From a checkpoint of a small mixture-of-experts model trained on Wikipedia: 32 experts in each of 17 layers, a softmax router.
Below are experts of layer 14 (counted from 0) of a mixture-of-experts language model. Rows are named gate (a neuron's input weights, with its number), up (a neuron's input weights, with its number) and show model dimensions 0-255. Each number is 500 + 40 x the weight over its row's rms, rounded and kept within 0 to 999. Numbers have three digits each.
Before each expert's rows: "mostly gets" lists some tokens that are sent to it at least half of the time. This comes from a sample of Wikipedia text that the model never trained on.

# expert 3
mostly gets: " ch", " Ch", " mat", " Cap", " c", " cap"
gate0:574538498538599550485489483600465581497489545544513488446445472511540560516456485531466571473463493465468579485515520517470437551445548470468479520557458567472548530531522494549540469524542443449522506488504443484490409477514506580509516501538509458624512457518570481511516501508521409561484509545522538585498510516597545504504591540485506460491479516545468554529508479568482486514442492568479575496504552468517540559521439479568499500464463477496516437515488565451494500537488447529495563521455570491441452445495521432419515521502468456485543484479541489526498508538485456593461529491467473500463486492516504595570517475546492516515553561490541489478495498489458509433526487438479510528466423548506464529532530452512527488464505511440522502462502462514530484499496570
up0:481502514534528490504551513521508538575516531443500565529526445482475513517543493577551457530553542505520528482500536534548487548491509496477476443539466479527506447424502475483555486539468488437516493463498552536463457457422492538419497492524548503511504557544434482510539513480480423379527501562488483548565523467510546443443499515484548532459516485437558537403458437516513491489491492414539518513488542546486541513522437533477549508567506447448560542470470533556515499520552499518546538465467500547454452470546464546488566490518481532530461533518420450484510484511535475487519482459470556519443542507439503519525511461519446577507470526502483505500440471453431522427511584466555615497508549473547466507586558421513477496515502463568537415458529573513457541502532457
gate1:378459549503528489575505417479508452444516424513516561535466503437591482524495540551514516463415487519491473520498491576445515539526549514567491544482488438409473513479495500475474542496601523491526479504458469504445508518557578427551465510479499496521505534491447480542547514463476504521512483426524525486533424434461541484519452476469490527596512436502488458532527531484481498509507527488542456491464482548538552561534404523524482492479509498548546538479511450458493521514513499486532539487585477513491521522518482509467455460471561481541485432515534560463515504547468539504486482500458521453569473378447445545442492576524484559474468476478465565548548533599506587506521439483520532547534501460426456504514459430513452470488473447514517456506511512469514491470490444
up1:559457440539532531494481501481486408533477523538472497539463482478524535506541549469506464516487434501460566489442495493452462499560521460471522449486428465519494479516515508514442498519447524607584498444519556419484558527515577515497582469495497501506539403507564518484473557476491488493504451559545511501489472513461534515509483468596514559504497406463512442493564499512511460460522485480505511465520501461387514475502543453468542423438471516466543443487443509528559505457523517505469520459500517462557466557491439512540440564490480520448495487540593468509509530462469558555584567470418516505485485513476486487500490424561521472520564486485542428530470555459452539555487521534397498477505509536491519486543471535536543450595496513469481479423477511474569493527524463

# expert 30
mostly gets: " New", " County", " River", "ville", " London", " York"
gate0:528498530477540449462497563514513535504542471583520483550522499513468558541545500585538537530516453467506533503505455444551483604492531469485507557541533500505506473470536526530594518509424481499535555522541607539452439507507527457527435483462494515562492547498517421559479515561547517465592490548542516512466531491559518486579494463489502508491539501501418507493505499523545507551461450520486481602464557462505525488565437447464532536555441443467501494468461564534503488484539527517583460495539581500488453506524463593474437565494480542431496463498438516492411473532516460562463443496489514482436502550486524506529502412543503528507447517462518423546449577544467481447470507521500514491503519522483486495496572554512503580537508564468529562492520530565482485530494508
up0:597462512467470428516489453458427540545512420447491532570525422537492501529510456441532552486506474554546456509560504517502547449526502466435477426495459527477483488503522519455462514448544513477500429535488514492535513436507498480475520538513454553506418430496486495464532518475432569530475499550480549520602515530514554529482483423478467561510469535501539513472491466606472466505505509496527480433502524505498515501576508555442582468589507498529527604557370473601503493462521482501511514531485460559507528520536508479508547473523529464500474491454517544553534587516511536527440455512491469469531553514525523546484557486478467533525516527510467550465481494483555580441499427452500531515495506526549436409539541530462593486505455460527500471460504495468512513467501487
gate1:468508511545512501494474439453477520447486481480470494507450502520584479488461518534579482451417477531545514576506540562482598555487559437478470537512517492595505498498542450490534537526500435452487515421508435552561575525554555474579540475472472562501428521465543473529557542524521507474483472465490554424443462529489525512493509493477485467528505544493524510544485548469502513483454610474468514543494499550578568557489518490513496518491518431408507554453508475588473481505544466520465519484536431493458492562472486488481488430442503506542456398437516497488488492553441498459521474499453466464529455472484497534496452468508476534437525494435486496531539542483485519498453413476578556572492514493450529456515405467507494467496542472463543475445566453564490511453495504
up1:516393493532507519595484474534473482501524509478516450484469502480492401525487547460513445518528502571474507486509533553527508564528449435465539474511505493566524508534459538479433510545475478526447506550477451433453525536545563509533506510547462484538494524569497523503524522498427503531484481541496509434524503436445472531538489534506475617381478504499527511528531546488538442495519448481384467485504496495457525465435463528491564451434508561458511510517469507522501466510375559547520501496520569459516523546450570455483528549493481440431520484545526552526408428539590533598494549493498515538528542468476477527495487462511474507493452458511519494474482517521541489503529524441504487583583555462504588523492485463498486524507447575488522493521514493458488445536499445

# expert 31
mostly gets: " ad", " att", " ag", " Ag", "′", " acqu"
gate0:548506394521495448494463563555553518516503479485534464559573486521528469510536471481496464561572497444468540487491514559413488506441459478420510456566517511464508482548490595495513483525475535562485508499552467497418507503546442556507431489483462505586485443528521510515457470547516537496533507491454532509526513529554536475417613468466486496429532460572484568481540536517559491519436525511545479515458528505540498508480591551537533501544477492429495496418521578450492550460502552508564492482457559464499470470503537517524476602486535524536470486526560500430485545457543507547450521503467497503493502494529492539449477499507528509532523514549477536455472469521468489458379534446505524514437498530563439494533534447504553512498488503394505487543498425541449461482539504
up0:510459527509535514513460405475507571519511514454502541515470463505515546494542508492554484449521523443445515497491541450517461485497576494514452482554507419437499483553457424483472513477502501463543481544498551564495448454466468471502495456508557514516440522465529524538514561459453561391567472459544496504480538448460475509509533460532477502414501530521461462489490521483512485556541524513516490489386515508459466594550459471527533492553505429517567530570527497554575417449499465539453566484578482567512521466486507517463542544461456432527579567437478499482556549512500473529527537460461461533451486589460538521511474526512478517502502488518492521492481456502511485423483537455500506431533599536420444580522565482519519482442456439539568482463530488464505538480535488
gate1:469464491555507461465465433500494479523516454451507419485447461546556446527476478437505449500463513512444545549416472504505556543429572496518561486546522434524438464484470489503388500501542470501513449496394546462569485476585561456493457499452519488497461455469515463587533527523510450514546486434497578547490416538483459490480473506428527482482588488440494557547525545496551579523494484455458441484538475526460505520473459525567560525437513514490537536489483503502495504478487472414485520480457496544534515451438523601522507492426565423486507433492466520462463465532497530483525475501505428462492508465542408502436444517511531516499463487431504464475529511520472519482556480515507475544502481521505454460536500484517513497577483457532575499543524523454474480559557543
up1:544490519456587512598492524549450521470500462491520494530483515421525519505547565534528465592541479476488492493446430558452481505488441464533480451475535523541512509539496510530512538555511517455533446587488453430493527508582520508465496479503516571502480501477594461491441534505539536508520451518510474469530494433505456522510492569491497560474500514536537553548475498512622484529508548473441492411577504576485419425577471526517415525498484506454495497473495503491509486543521550552483488557480425494550562474517507473537493521455518507505452537492550528536535512569509534533496530495525499588517558473531489493533503527509520435492580472461525443553480490507463478512527573464449548533445581457509497477475395461481480403518572457535499533505504487434549508530541462

# expert 6
mostly gets: "\\", " \"", "{", " “", " (\"", " \\"
gate0:530495513522559518497445480489583558479454450491414539529446485491511495451452527474493492553441546534454564503457533516468534540489477464476474548518495529523536451518495557506523500535553513556496466542503497495458462513476443505484483459461492470487514519474610554529475485654518457462577430500487549500485508531598492526395526468516525447492516484559485510460527526571476520525489423595503603533543605452504519511483501426502491516497493449473544476498497459482523490411473488471487538448496526433487455485525473474475462515437500548470580486488508518415487511496530539463498467475448531498422482467506535507541471482539499571482532460442562458453426550467429473489480477432459522460474466520518420524446561438512535490521457516434527504541504468524517502471497465
up0:522461480557574461450442523497542551475511527471528507488528437534539501433495487558562445481563482521496503569472459558517579478529484528479482491518451523483541513484494488464447451432526473524617466560531540577445602384464513513452538567475556504466543461511487473472463470468476479458487533515541526524536451452468534482498548419524539561493505509532480462452563510433558485550483446485526480483517503429469486569549572541503595508512488576457509540476499472571492490510545478498481503564546470518570449467525553592486548505487495493527520466475484493529527483582455438570446452484544470483436521504525487470521434508491487561493502479504491491544486493501510492481486478500462503525602520525524532435458488639437494508505504478503486511467476505516502520469570518
gate1:454458471560488517549520549493509537419550503602529456500498496510486486543484478492517455577549520548537440474506542524472572503592513459513453441565492428516474477432551419505431485562481463501515475532507527463571503543530550444457521503535538537517464473533427433501587508469574473440460521417476553493503440497454515489532475463484451518553484606540461514526439515500553463503488593542460589522584541456525463494467482483482512492515490449462479494500504407424469466504540502450515523509521520529497447457498503457514536545438505536491521484453551552478495494517525458470543510454464538460556512459524472574539468522544519516530523470432525480567539499497533465455540533503486536586509476513500499552455489469575576430552515498485539456476566486496543512482506517
up1:541494526452510581581538484563513505480516489472475530429540541462501515505451579502500554583526473518454542453488501543524537508548504458492534461485509480576540521470530468513523510507494485532522488506516482447461578473507524481440446448537539565533459468502533508496477529500440482534520432450578476544478567438537560521543522541485500562492476454555530439546548552528546469521484486551515501505607459546462518506497461492570490436509501502511542483510486462525563490511462545506532543536466488451634615517479508511560511469487451454422466552542508509599456474486508472448493476475496526471556440442462570465525448492492505460516484550532409456556532562473534502464509453478503517568553516464536535459583464518557518533423553537447494501495491500485480467566530499

# expert 8
mostly gets: " offic", " elect", " mov", " Stev", " adv", " Mad"
gate0:530534463529476394557486488483501519469534507556481488451474401523554455464486466532479490582564472514493543469444444517435458534427518536478465524499552500582619526438517524461494445586500496509505528531423495511467543484501535581506426451556453534475485470546511562504490499481563505515524494505457500474476480478499515505477477455456514452492529445576509510519544467474510534540517518571413493445486551536449519512475490476509493454488487501470570501452479573448494462518490514530474524476481532493557410484503565480489496466479548529490528448536554480466477447531505583499594523483501476537457438476492482521504510492593476513515467433446539521491446543507483538455507420461427454493524450470519460535536616557559469518508480567429485445518538456494450475521493534
up0:527466497469483506480480526534420513548547530501463467527509443479504563477501458443565485436570534499512454518469533510539528518489477499536553459526523578495564481494536491462546515499492503513573455573494504561534513508443473487424616575460520523525472531486554570481500504457499532522589459568523602471574590466421510501509558530556503544464473484547478464441473534511476436478464476411542407529503461514484506455594519573507570544471483517476496529555454481581525496501518498532541506524527437515521524413511512563516513521496546527464453485510459489484452479452462487507522457500502505454551433523512541482454544519540431567524535462521516517505467476496571498526470527444477444488567526501512463440514504555504467472449428485490474493447490451492554552555551447
gate1:545544543529515515505482499481515474479533459498480490533458472441526463502504554519493438498544471465517520539463449548554548551514487464415463427559493473476506409517499483460550513524508512553513473466472520517522564504631527487532526507470415533499503514511473449491522494540469544514509424542514527506478463573409477477515518452454446527474451547486439574487485531434551453550434522549527474588476464480512510501538479473455553535506456474448559520491455484467492427522519453492520467466510502535523519506451547556492582451500578439537426496581528516524412418563488548460558522463517466461518511392503447516493431491536477482484488543399501454497464530511505384479491503533480477501489478531489462548461436542535481462474452571476510493493549516428487520499483468
up1:554501562476514445515496493516431512427540435460426493395488481543463493422450567433508507494524462546472547463515459502426506546495513435489490518600505523516495462424496558495466567510503580556465469509477510452548479480502577528509525498517539529471506511511529521471488529524503483415515509460494489561555526498507454550415509503496524472477510501531495479503437507437536549537512482493497502454463547481478480413520450444473465462459491479519534475467518430511519522456440534533493554540544452477526462556430568559491438516454551567467537504488515503421473483511518435548556548495461533508513468467531530443486535414470486420507450502514427436462461529428457534459549498423537508556433496453493480428475404568541516480532488470525496544479521509467469453506510450

# expert 13
mostly gets: "£", " −", "€", " defeated", " finished", " lost"
gate0:491483548539562493511481499480554462467503482537530509566510464497495548480504504475508508518529449464512532497412519577510543590528515518454473535547455485526519462487524514428543515439520501542443464578505470500457468485469501480473493496439562455499492514432535488518496489557516471475484497483435541495472530482448510468448503557472567488464524485465493450492402461573523499523417472571435584554514478445420493496515534434549495503431456520478510458408509434550475481498427510452481467516463480468564408525504517500543453494433526494464548481414611540475465541497472483539540489495501509512509525455485502517577450436536471515462544510550510503480516516469490498432457488482388487546480499503422437538432537599567507496549519511520527497487536431543442580502508502
up0:468460487537530540442473467510488492485570498423488575596558495469528537482548549496504511481436574530522485492483526512511549451470496540499552438550463594506491469473556559474492538519510513455590525467472453559495593411453441456460482491488531527463407520496454505542536514576456465479449528463496500489516518485483428491560554489523530509493494506501528463503501516516484469506506578494538491500532545500529526539462555511454528502534482557490548533500476457555497498513424520494402531478449514529511504524538579433480501463544492437508552439507450494475520447524512454579500434511466468507508516547517459494428553478545448472534510518513517523458466451487520566464437586483555471460464538546466567509510519480527512541522504413479528476485466492468568649428481496
gate1:500493503585508520543581505551438510452531498513511514478549426483520473524483516502444482507471455500529508519419518492465582574525527475506513488547481521492461425484565496519400431506527489524552465501555459549522601532568515453464522541501446517571530561448499497460551524475456530538462537406472479517577457542493558469403509442490531504529548537514416466461447516506443554477540517540499524511523541552507483506576429497486542441490540495425535488555489439522390503535544449423476495463574457532538531550508508501468527470464510503465475502495535511511519503527542477467568535534450471453530556465509462497454393548546495476501490463476451492431486510496459520488492516530523529462429494474511450509477512421549522475514490467509457413495465462511577536499482472
up1:506442459466476553524496543505499428568458450514490497483508567545518550541482560495510555514438493499490518560576483512483448548417498535530517469547476507499509477474507520524423495563512485485526522499527472446427482448476516477579555469510548525424531465537492531457452499538483476556483520478519490433443534393460503558523536518406510572474488508494598493557533429533517517517525391461512436505495551455488463472449489513497524505513455568492562441503498419501504421424537457512498571448520550426574462481483449524469526563472493543429491479497446519503461481484547545560513506521455558504496496469526415516545490499501465523581523579476493441439521565508507503473525458489461465417498456499558451530495455533506523502533506473445450479455542477465473512541488522

# expert 16
mostly gets: " Cup", " Championship", " football", " kg", " km", " Series"
gate0:497430559532508458528409600593489580539535510558437435496597477522486511489463505461470501507560481516549518439499466499544498524496455459432397492567496475440477456465531550519599537497500432563576545532498455480474511469509576470504542503455479509526473519412525498525516521548598496475509448519494536522441461529505560435437579489463486502495474477462499457496504508548548499531458553555530512511463528454465478454509487397479447525502450526451498462523457468522477493442472536504575529460486535481505500465499554493507451437532578468451560474513532462549468561474481488501524512475531513568477497467515457545506535462550465502411497505464472428519515510514417524475525435461470514529483544472473459501469528528518562440444458496522452522456519525493519454482510496
up0:511519486497488442462493455476516541455560472477506459542548484521535493493476551463537505465471495506555504533519491550540472494556576481442464485547452540504512553458462575457537503444512486463488436514524542524504463455463571493434521475471517563497490563553549526406497475478533485473554462575482563565535515472482565487503493419581509493530545553500477519449524545476534483472525511414529506498462495457534505517493446500523560551542501504488492468529529551613514470466537521479505529483415446513524501551564468495464586513523485443554449555541458485502392525498522523416528412443410505515465441529468493486467477497479465542537526493583439534535416448457479513532495481515546534460524533505531457498514552525552481438518548533463419513495447500523440564462563460
gate1:482529498458468481469526484483479567498572488496488480544479473507538404505504533557429397481461480479450508568480519526538510473465461488493473533532473539489479504547503424514455497501524497488551411540481571479507483508591549486499482544454611477554524532577473552463561558532528526507543499517497498453514461474478490523501424512481503575508506560498447528574573520482494595527582507468443454474521575532533539485553538494497493494413522476503540542539475485530495480518605478472509543514517553460542518476472579526475493443489475479481456444442531473476446478433516532522566513465458525423484532479473439578498445485484527485470439455411446501499440529558499493556558531596568503547488533502542452473485471548508505519502558513493553490540504521459483511564529469
up1:496509527532568420595543486509537444479503500550491465432458495518485460507471598454500462539489554462490541504507531501456557549480513460505479485505488507603549534490445537487560490571464562514596453503462501486464554501464541485511471478554530548447499540480540496478518498527553408563479528485541491579494566492525541517471481465555431574469509457521536436505536511486489429526513444560536521479551551485575506489451505509557475525535458550430539500494374508470431503446442520555527508606559505543502531572485515407493537476520471562461495528487504507557523514491561498476502502485520510457510542482486475481430466546476506526460480441511512439458512523465462493444492437484491503534451543538456562499559509494442526478538548480521479492397496443465512483524473484

# expert 27
mostly gets: " ==", " ===", " along", "|---|---|---|---|---|---|", " ====", " MPC"
gate0:467535566516520470492440526526500614482490465558531482492556456432551502480518515448539547495478552472445510469479578634407447535544532484440484571548504467501576492528470483483586490476471510528458464559434494536560489507508512507579459490493536424492446501497531501557435480511605501519555514451465522483496515534522477516499551499531459506453461431501463447476514515561491483528466509508482500549534496469528487529458501467524530537464467385496519494394496519505519439463536558505529507433480498473521480442527550495418436605485476458511502502436490588532517532457519515549522497476468452478492521580496514484573432506598499463500511507477510542482500514504439481471470491498433512501461546476455505539463469411512516529502449503466540446487514466505475462523455484
up0:504487512535486475530487509508473503563462514557458558549530545439542502447415526528455458509447477505541498481508490515484477445603536537466450494585527551481404548509490471493514523474424550457486440580497560518524524526463467511463477500486520491497515502532553437513538445529507423500448535547506566536530519509519558503489551458516427469516490529453446463482513506480532497591509473473473451517514445565507501528528558618517484492471466539494515505454452514608482411456477460470458447525479488535557541473530553512511461442474490603466489464506451470530500523514526512491408480547466471458495592541551491524517507567515480491528551532470498561454441509481477513485537509394506508523544466469478467451416489524474424500429457476491548532443456485530497552470535557
gate1:511487533500459514530457476436548485527515433537509426508448542475505433481474568563457395469434485514510566545462573487554537550551563443466474445482458527513424523534522474497394490522484466487550482470499542461511547572616548498538511536497520515512522530505528459491497478589506471473463497493515509501483505434479506473496497510473518474467497563525467578506525522444506545522477477533510457438465545479506497510433449443524565412504523555526558525545480466563485501467547500501532490477562540511517520509465558485509508460490505465531450467475450470497413498515491526467529515482449485408436470433521505525464461490520551515484502365459480458514523557447507488466591452460527501556512501485455488518430483485520531558514540461478511495555584572546477485551487417
up1:553477570489488552504551559518516468507436508497439529520436528500504558527493554517554550582529504441510484489552514439544548465511522514494417475509526422582511526476514491453482500558497442502526437490420473441451521482527524542532514387500578545478453465474431525470521540457557492471576481621454511424578568517517527548537480503488494529562527505499545476541615519506560466518530486463477504438551515490433467422530491498509403452460521503474544533541487473479482466502542511503426556495542441508511505519494524539523460529497492469423609468551541490488517489554495435534531517478465542467526480475488572488518479452560491455458551498435524503516517457540455499482530491479550488554524544464490581494556476445517488525486515496530471499494522509477469497555498452

# expert 19
mostly gets: " C", " ab", " acc", " conc", " ac", " H"
gate0:567463470571510512534474470561534490528504483549490488501585490514512518541471539504480456489481509512540491482487512430549473521474518491456438591526489486526524468557582505579636537536490484528499486558460532536502392463459497509512472544465479487525461546444499496505445485536561455541535489474424493482526408496563533484503536458450571553427574494552455550542527514543470516461462471514525536510452565499510453548479516436505508563513473447508513511515518546513474494428509463529529561477459504532456512484517459483507506526481455465503560517466482526546483475450494449508519521430391458493460473539426597505471482468532501519454548497532481549489490478445369541521488434565462506483496549506468458498471472525562593450508415528426494512486527499525490448497530511
up0:503495484513491450501494440482484566491467512489469497482571445482486559428561520484515383525547510484473451468515545517417532540498483466507515431539548495473472454443490489507486488504491490498546496536587480481527540505440479484506505487513524553464497548544542467539532486471515531379473434564560446473528574509478544448474509459499525536498489480543525441427504503441490499529510468453476455481565512524453544544555562476470547514452466486450514471520477455520506428501562577457565509526499408507544439492497561459440537524512516469547512496534485509573467573477488418520476530579432478567483527503590506446496471531455520567486513475436494461474482481512495535515498584479556451487537526475460505444574538501445411515481459438457595486439531518464519492495551475
gate1:493525507527527533505538439437532533507519374480444480501485449501517474464443521410423461508483554458504499498419516553513540516473484430499533470457546436510554496450566428468440542479510508456489483454473541492535576530494557488539553463453496505545433563520533498506479482528504518376493512473508473534522481535475519514455551508482506539516538539521415450570539542527589556587463491578494471525513517499571528518467484492508535452475485481499575580506510486518481484487506510445528518403564413551511543473473488533508505507482559480439492470397428501448504460529554477470484590535481538492577528475566441532496445484494554548523461485492529553529558497535542456500534492543463524458517454496471463502453454509477460472501560519543495495461534523445474473477504486
up1:458484457499457477487450497526416463538441540473481507450516562460500522450575574538581476497519513503518553484499434492455494598457535519526580522465506490525491534431498517408528495491473577498566575478509573463459604490526499456569526431461485532494483499513539462516459498535467485534553495497538546431522496467527495561454531532496481522450466538484512510511487519552494495482522462462534503483564485515500440425505525594458499494453515513481506412535442426517558494449559568543474544517529475462498496499488507448445518486446537436481526512527603510571459433513546476449483558470466521550499514476501448535563579451422467519490504502456488492545504520458531502467528547564581458545490523485539557494520492470541581452439453467484522495510510501457449463520556475

# expert 17
mostly gets: " began", " took", " moved", " went", " due", " died"
gate0:545448527548528420518460492543478551436433502491444483505493491519509509422513482527561480586568528510493518486532519571492512485467517456397467487547488388521543435490516552505494480528419452513477508514521490481416536463465559493485436525521472512518552553556480545468504484451561492594522422473477528503488491529551516606468529471480516506448495521575436524515493513533507473524488520568472538484486518471541466479400550431579553503486469493504473458453392559504483536482543546492478491473473568449485407508529468545488518474507487527488549511511474493444443542483528614541525478468477539433437445487520545514559502516488465482544525483506475496524538546520465483478473489499524526525487457502543446440439563504467520516453500532421510438498532472522454466576470484
up0:493502452536507529548439494494454522532610462513508492546500476497505519497493533540500509459499476551558476491451546480496512536618557530529468551508494483540454474496505544461509503469501467454529501553479521550530493476539475475507509466523561510527477478459502473560478499504502480482482451505558538498481482449454512367463471500545506553539483602532554413549522562503562471509488464501515430442559487484503513580577468522478545445524507514551527487509536439543499376444470463496501566516525521529430531529551585453476480444513529483527525513477479483462472520455469465542468447458568510477459529504486526516519453508519416544453457428439498511474537471428494527437410494484492523524497463532462427519440551473497454550451477523477513593475518471459507589483566417
gate1:475511536506417477507465494464511470528548445537464459483523482481541453454476542579510480486511543461491573591468483459442494535462543406496536589490471468481484516493552478485485506525512531525455492506466547442519545547561528450453518614504439489527476474529452486574559526584464502548486514438523538520518467480500510516530571501510404533515534582479463499480495504521507473523555458515405456522546520479515520521491504502503485455480435516475537578512425447453457499477534565421520497483567532523474512504437536432437530402521497507542444540465523533509478542563484561472517530534481528498587478440452474600479495460522493472573456498528554534507507528509589460497574462520484550504448513530475501472455489531528497552540537464578517447531521505505511436498530457
up1:465512499563542531569444535547511431516530499492463541485470522500469515472527525517534505558544454479562579539497528505476496516524513489553550446466481508570555465427526477444484552566515479503489505472465543483507577466423490547545451482520515606397497480528508491467482495498434478480505403463587522483492554445527539510490498559397496557511427454528471523491562615525530473472514424489499527487589552572440435502470550501477454532466495488470482498517510496477497445544526573533498479581484502438512538541510495460550513487403443553439465525484518549453462506483493508539518501441521544517497550520526478505513472517443449443491468463433422452433492505564524541476456541506485504486489517475541536523555489497514553475529567525519534469569481522487445465495540476